config.yaml
n_layer: 9
d_model: 192
n_experts: 64
experts_per_token: 6
d_expert: 48
d_shared_expert: 0
activation: "gelu"
moe_layers: [0, 1, 2, 3, 4, 5, 6, 7, 8]
router_score: "softmax"
normalize_top_k: false
routed_scale: 1.0
balance_loss: 0.0127
balance_bias: false
router_z_loss: 0.001
router_bias: true
init_std_router: 0.0329
lr_router: 0.000532
n_head: 3
n_kv_head: 3
head_dim: 64
vocab_size: 16384
norm: "layernorm"
norm_place: "pre"
norm_eps: 1e-05
positions: "rope"
rope_base: 4480.0
rope_fraction: 0.25
qk_norm: false
attn_scale: 0.125
tie_embeddings: false
parallel_block: true
extras: ["capped logits"]
init: "trunc"
init_std_qkv: 0.0464
init_std_o: 0.0
init_std_up: 0.0464
init_std_down: 0.0
init_mimetic: 0.5
optimizer: "soap_variant"
lr: 0.00513
beta1: 0.95
beta2: 0.99
weight_decay: 0.036
lr_head: 0.0119
warmup_steps: 200
schedule: "cos"
final_lr_fraction: 0.03
batch_tokens: 65536
seq_len: 512
doc_mask: true
train_tokens: 582500000
steps: 8889
dataset: "wikipedia_en"
Below are experts of layer 3 (counted from 0) of a mixture-of-experts language model. Rows are named router (the router's row for the expert), up (a neuron's input weights, with its number), down (a neuron's output weights, with its number) and show model dimensions 0-191. Each number is 500 + 25 x the weight over its row's rms, rounded and kept within 0 to 999. Numbers have three digits each.
After each expert's rows: a language model's description of what the expert responds to. This comes from a sample of Wikipedia text that the model never trained on.

# expert 12
router:519511522482494491487521509518466473554515487491517457476493498509470524473521459545488487487515468503505548491506505489544501473492511472516451447505470492488482561533493465528517537518458492520498457529496495483481477513513483505459496515500509493513506495548537478524507545517455485517516465481486481557446497469514507465535557501529504526511497524504490542559504472505475511519472512480475460462512491504506517534547526489533552540500470537505503449513482521495516556487473480505495503519487509474503487473476520485476523485505501479499516480548506487502481492481517494478
up1:539522514520471478464557503480525485536515490495496449487486511501497489481519476495524508458527502468511505490525489496474502506496523524543492428524513484484502491498488507492547484499481504467511476482506465435468533490511485545493520490526526478494479503509517477501512505497512497479526506481504488510510504510513477441469507488537487508483516486491498490494479513532471471514506515528521458534546485556511463506537514534537484521483470525507550500524468565522513526515494442562490470493477488483435475451520495539462495513500454485480529499515474521498482535519502506527
down1:519488452517492493488493482506509484488502537541528457535497512525523503536473500446521495479502500489504487539515485478533505547481498515514523464536520504489479460544500481470527463498487546499518481478512508510500511515497522488515486464557490455479556510518492510457539493502474525492520497472517476498502526523472478453485509465493514462445482492458501472485474535466451511524568555525519524525491475511526481480458469549532508495521480533491526516516474531511497502496487471526518477494469514485486474475516497471471514537489484521436511497513473481485495528512495508530
Description: Opening pieces of longer words after the, of or a, often technical or taxonomic, such as Aut(ostichidae), mot(if), kil(ogram), mechan(ics).

# expert 20
router:502494480453558512501499483493500487495522498493483458493521575475465494474483502476490480507484508511505499501528464554509505501504488469545478497452487455515551509536535478515512482503510521506491506521531494507492523507565458472487501518504442500500488497470507509501491507502528512488517474507512516509489471474518497547521471482523478536523508488525502514482518464475534571538508537492475530480504506511493510512541570540542488514480492465489500490509493512518511491481495469470515458512509491501507508500492517464470510498537574520492448487513494505532433492509455528506
up2:507527477486475506492483488499516504472506500510495506544506505453462503460497496486457450505479518480490475514471487479533563538534501495478438501507495518543477514484444487478524539501513508508464509515521464484530507539518530498494474476476523493508479499514478468499515484504529501514485547485475513504495490494500524499518509495468522500453493518480530442490463459546466489518536522521547421502500486520465465508487499497540536489481497533515485510522479493507543475502467468480523485500502511538512469524463519510558485503518505526498516539502469467506512530514562527485
down2:486518485447514482467496523455497486502481508493501514534492497539531510534531511506501467530505539516504473485525515480490453573517453516535510529537517523494495504477498537498498456530474514506447470477507527484506468506504523496527522499527530497515550514531495520541504484499513513457497493499507454497492504477474512515482500510540521493445509512572497510490511462520523510510520497517464499514528497444503473466499481477469420476462484497485479456509482471511458506511493530510484535496528446521479490487491515528509510508509495546535502494479533490467512524467513472475
Description: Auxiliary verbs and conjunctions like has, have, was, is, and, or, but, after a comma or parenthesis; also spaces before numbers in tables.

# expert 23
router:502565511506472553488534520513496505559496464496503510408540481491453493461475478510506512495501444476514509441488543463492532507521512471526486472484466494475502504474501482520510540548487515489485463501527476552501562491493466507509498485512491479530509549490522497525499501517466515468521490507503468488498488509516506520516513460512564527532518536511512503494511478514488514506479506471480455530531509498538489527518488509505501492488491537448521483472477539496496510509494489543471502510465497495532508514494450475505524461504497496542496488519483465507498510492488509457
up0:514483515498485431520482483489539504502506533534505485525496479472496476496437494522522541507522534494493515508537471474505503503500507480485526523500502514495499520502495463518530506543464528511511466535529540526467488466465510508484478554504494503532538506507503516511522495541517501591493516486481540486468449478521500489479479488511514481485496547469545475483437458448523466505537521529486504515480489528504500490458492521504514491508473481487483503515525526516482461509537508504503483483444512490462461520484504507488529505481481459497481460526455517480527473477489501472
down0:474521507524515498459476504516519495461505479447518486527451525555520492481497492483474477502453483493524481483511516559533475504469484477487498516473546500548531506482506506485514481473531459511486500493462476430551470506470505502520522521488530487502484484462518476467473508499514487485500517498548525460514513510467517492495542494506442489506519475501500519514522513506525490496486444490522482522512521534502470521533510531489486495475547494547483488477478499475518543489449519511510486561516544483488478526538522488500448514536506480482497527509517506535478482518468538511
Description: Ending pieces such as -ations, -ions, -als, -ities and whole common nouns in prose on government and society, such as scandals, authorities.

# expert 40
router:493572524514516544491494475532509509516497442481493508434493501485455498464480535526449505488461483525503518450507523534525537519545509485523525509469477486472493511462495499472531483532498495507495467505520486566473505476486476523502508491540495430554514513491521477506499517510491497465483514510503456512509481491527502526514497489523497511532525527539525513529522474497516469488489497466469446477504553537504482530483490479499495502472509524491529485507471560504497524555519487515477525511472561472505547459483498498503501475490497475512494507480514494509509508498492524483
up3:540530447509513491489470503477509479487498470495487494500521482535514495480493458527508516482517480537502491559533503471504472483507510489475492518484508462524490517535529477487501429453526541467516555532511473469473512531495449501509515474528563501518531463520538480494485545508522502533499490526522509546514483489495489529488489526499488507501488522516492481505538461472496465518538461502492533504506473529474488487477515504478497493506513488508521457497498491509511505456436460492470555497548465490515486477514526480513480518552479470477544508489458479501501531534484484501
down3:497448493506510475476502514496483489500497509465498481508483473478473489497530531516541481489466512502480487517495509521484515519492517454484538517531528553469494554486499563503529485556455484537518477503501535505550485540496546452492492519479443468553482487469510458506487524484482514497497517479477506489500480499543516493572531515486487518488483517502505499478459473484516491469517516494499445493496515505513484464516532482492534507534492512503547543498503517511501499475504538533487476531519501489490515527521554507473480491447543476480458489465494474503529489485481465474
Description: Middle or final pieces of longer words, often Latinate or technical, such as il in compilations, ic in nephrogenic, ent, ial, ium.

# expert 28
router:461497548484484512467484493516480499508522490477504469499510523479505549526500474568521489509450539484521477502507529476489509488496471520546464480494485484502535518524488480522510493536468455520469502552487486487466495493536443501494525536544488468501503488461477500494499519507499525469485483507519455543469465475532486499525476466483489502477506509523496496560510511496514534532501500485472525487497488519511439478532556525549509511487535479434514510512492501545514487466499492527504469506516524525513544539497501505488514507534522491544471471468536491512459486477477504508
up1:516508476512495519499537507470509544516547495508502553485486517488519509558480479550460474513531492476467492527473505512537492513507465498526459431510524512464541472498517494514485538494498509538459466532504553465482506498524477548453525470480470501535499464502473516458501508491479468481500514517547496462530466513475499477489501521512468466523541480461479517526465476500466472529461472473474499470508506506475454478528531549513522522477505499507532483501482492472473497511501506458518495505487504526499525494482519504511530502494549489493530493461522526494516511489507486542
down1:465452493499504509483508508480506556536522502501486458511441544490452522489522450512502499495507519458492506503514532495518492485513513523523508488492476468469499504528535529519497472511503489528495465489467491497510497495531500468541522512507533532475527475480522487505497466489533440572498487514502523484494524489482499514498489476484485523475486500562467499505500510518514528499499486520489534522486515484577593484493472490509464492494491486502475497474517463515536493510490515542508487469483522498497511431510548485513458503536491497463455494534499499488534473493512540478
Description: Subject pronouns he, she, it, who opening a main clause after an introductory phrase, plus blank space tokens before table numbers.

# expert 61
router:494484474472505517511515437522493480488527479512546472481510520491498451510465544494511433502494522479508463521496508519497509498539465494500488424494452542475566511508494478502498540519476476483485489539484469490496489445549512497461499504506452496509530564541499487507520523501513500443513483506495537503505485486530506505523507492476492537517508502506485484527509441486520528519488497519496504544509513490512462477512522518561506503463556483508513503528485509542518525527517483520510489502464534495506505518490476451470512521468512514480527482518511505509460466490469501512
up2:490514478479537455515530526458529509484510513469496469480469497525469455506525505521535487508496507499532499471477470497489486531537455475532520500514501510483504500470477474524513551476544462546468525534498481486474493481544508459441478502482520499483495521537527471512492457458491500480504534507545493521521507564452503507492480532527504533491509502522518531526475484509536461527497521524488437511495485502500455515518534512505478496543504550483475499494464458539480517503479493525512475470505485490509506499519470482485496538510497504503530505490531511487512433503549493519
down2:487487515512479504508439502542528474485479511516497511528542490495505518529480508510491533498518512504475501524506502522517502449484511513462468490496517534513498443465514550461495481510501505491489512500525523515495507509508464515529538512463461479560517496496500496464490509560507494482508517499483485466516558525569492499533477530489463474469453528492459473466490523516469525472485512486566545492476505507471535491429476488508492484472461468496488472507506531487485532515526532534509509523471532516485509485468509463526478479488484517509529506468480532510475485527483544500
Description: Pipe separators between cells in sports and statistics tables, and articles the, a, an, their, two starting noun phrases.

# expert 49
router:517495515487464511482505482499471482494532519493545481505502530496458541486516493495486525499492436512515495488520496500508495475487504506544483518492497534487496516539489476520494547522462479470456495510540460465484510502527454485475548537518514455504473495520489500558490539490462512529499495469532510505460501474505514483536488495519498525517525475508491553524485489484493499520474498450483526490540502511520458519523570504502517513483517522501509478557481521512510565520530489540514491497477484503510533486463508462466507499460521472479460446539501475490465472465519510472
up2:516523475441505520477496473516489552515510507523502494482516516452434517481506490506503546458513537505501514495529508520510495483458470513501456511521481528494506475516520499489484466493475523509481486489468533483509449525501453486487467478515490507515532483485503503520471477479472509476497532491527516502497527487510485533493509502479528525463494513569481509504510520430469502518478483518508511480526488540510478527515478466505526545484504571508469498523525536500466538490485467502447522487540508459512512586501501497508484510501465503542466522510517500466498518461495533511
down2:500510469444504491520488504503522522492479531459500511509517520481512520515499488453543513465504529510507504521504488507491500470480464490504487502511509503510454509508528529460467473496528486538494518507467544491503445528480492491557472446509509532483563470491521531509495479513481491512509479488535512462557536504527475515471465508491489471471522493487462481483520514450475508496481499521492539492515494500504466512503484471505483498502447517520497533533527516462498546522483487506452528507536485446526491592495477506483486524504510491508457512502536507477484525503532554502
Description: Opening pieces of proper names for people, places and works, often after of, colon or bar, e.g. New, Dry-den, Ay-mer, Ever-est.

# expert 46
router:476527472494485522503519442497487506526549515492544503492517509469527520482514476506490483451504470495524476530501477497478523470524497489470481445465481493476492484522512471542492519512498514480480496502498487487495478505466481477497517524505531523494528520521548507538484531528520504560479470503532499560440473494507517520501447500515509514511516556530526515519485503474475484537492498515482539544476506504513448538497549506488512510485524458499509500517490477470550538471481498527540480475514508504506480456431526502508497492522480461516463513477503474492476475454492519464
up0:481575525525491532465524472503475525533532502536532511541486493482509485465501494470477527478538475514482494549526508547505485526495466474536468485513530512444469504506519501494517435527481516518474497498498501517497478521496530466474485472478512539483499479492482511498479499513469532513503490492503517514523504453487469497456493462466487499494507491483465461482453508505492482564518506512527462524529503512458439532516505503469500523495531532519537480508485511517499491541546475520503475442529478494521526553519485543480512519509484480530507501512460511487493494489476477499
down0:521488512494448487506524537518491486487462488547518492548514475508528485493471489495466525526473516479494469518504500517500456482476443575511451481527493516450507523532520494487482465495540474489469508539506550512495527497502540514524516518505511522492478511510502558508514493482487468484511500483518538480524549480482492511505529485470477454469530455522474472506466506506470490493530501507462500536501493520512461489496510469467496500486530471508510502504525482467507506528525458463514532486533535513531468510532520529470496487492499498478492472564514488486536495427492518509
Description: First pieces of words, often right after an opening quote, plus capitalized In, On, As and month names like May, July, March.

# expert 5
router:471559551504515524490557487533487489550511482493488492469515504524466463435482484477443485471485503552535490455496508506532517503524512504539478478497480473464501516515502480487520533542491498504507457503554481515489503480531515507496486491497514492528515511472480510522517490519494495496496504506498464497519477489521505486510474456487501482519534530492516508536540488521489502507454493475501489503531521519530483508486532499517485506475448520426541482475477541473505489541509471566524517533475494481519456521477435497452521496538518467513512495493501502505483502503516515468
up0:481527505506487502459500471484510532479506518508474510488479536537527516490499524462492516508472571495531470482506475491506508498513504508485524519551487521509500501452437492522518533505469452500467435447513525512513465501491470438538468524528524514500466505515506484511476475481513529548472492475497492491540522472523506471529517508490515462492473468492494509510532499545511489517526489510489472466527462489507586459518495527497476496476508519480547482525463508522483532499497470500497513534484516553505531527510498502477506492471485483509521511503475519459504538518536521486
down0:500501502458510483540506465533505471502483503451521523533503464464488506477486479495470488497522447503477470501491494510494503508487501454524479470474497502492518530513499469468489506501518536520503556513497482519504493473496552542466558502502487475508509497529469496451514522519503519516558500531542545525484476537483480477477469483500486543516565472503512519504459474475472508493475518503477517508481557507517445539476442494538503495494516498524462504524499506487528465517526519489514503479537482464472456499512524505542526493480495501503458505543485507563486522511506501486
Description: Last piece of a multi-piece word, often a Latin ending in species lists or a place name, such as -ae, -us, -ville, -ch.

# expert 2
router:506515475480500498505525509524455495521522476472527426480501506506480544481502485519496513532500476431499545502496491494491539506494514493507482474483477512505547528519529485505466536544478508467465449485546501477438475456514510484496481514542455449539503526539497482550471509512469486463486473507514452518512500503542545471529502471520496524514501509502512531493522501498535531511472481469499517499513523491507466489498540455513512513512481521456494486515491489486505508458539460488516469518454517506505560519486501466472549483477511510510491493525502484501509480474486506491
up1:492486495486480491530527481491506495451476502469476462481492519445522487487492469478503554471488504492452510491480503521485486489483513513481517505464501528508511459487510533500516527497439496485451468495506505455492516555538488549486533525546511516497494503484462501504507542504461482513484497463488468490518473514529536491507493552517448507464528509475480506512533544488492501501487504497540498481541498507466476478484530515508514509506497492482494509510504535544556479531535505498512495504465488476491573473510501516536531506528580517442482489522493498478498507461472478511
down1:502519496505501497527511494497497521488489579495504473531494547480549508536491527488475498522519527503481500527488467504492492504539507468496533514488513521488469504466526507499489494452469458466520489491488510416513481512493519542469510524492490531483548534493481484488510512525445482503491509463479454542473510523501524452501488530495453513491507475486459523509490525494513488491477516500503485487546510461515495451495557469507528490531499528474519560493523486538507494465525524478502496479473502489523523508505559504446510513483501481465490513524454547466479501487508536488
Description: Words and suffixes for institutions, politics and awards, like Democratic, International, Administrative, -ical, -ial; also dashes and spaces inside score tables.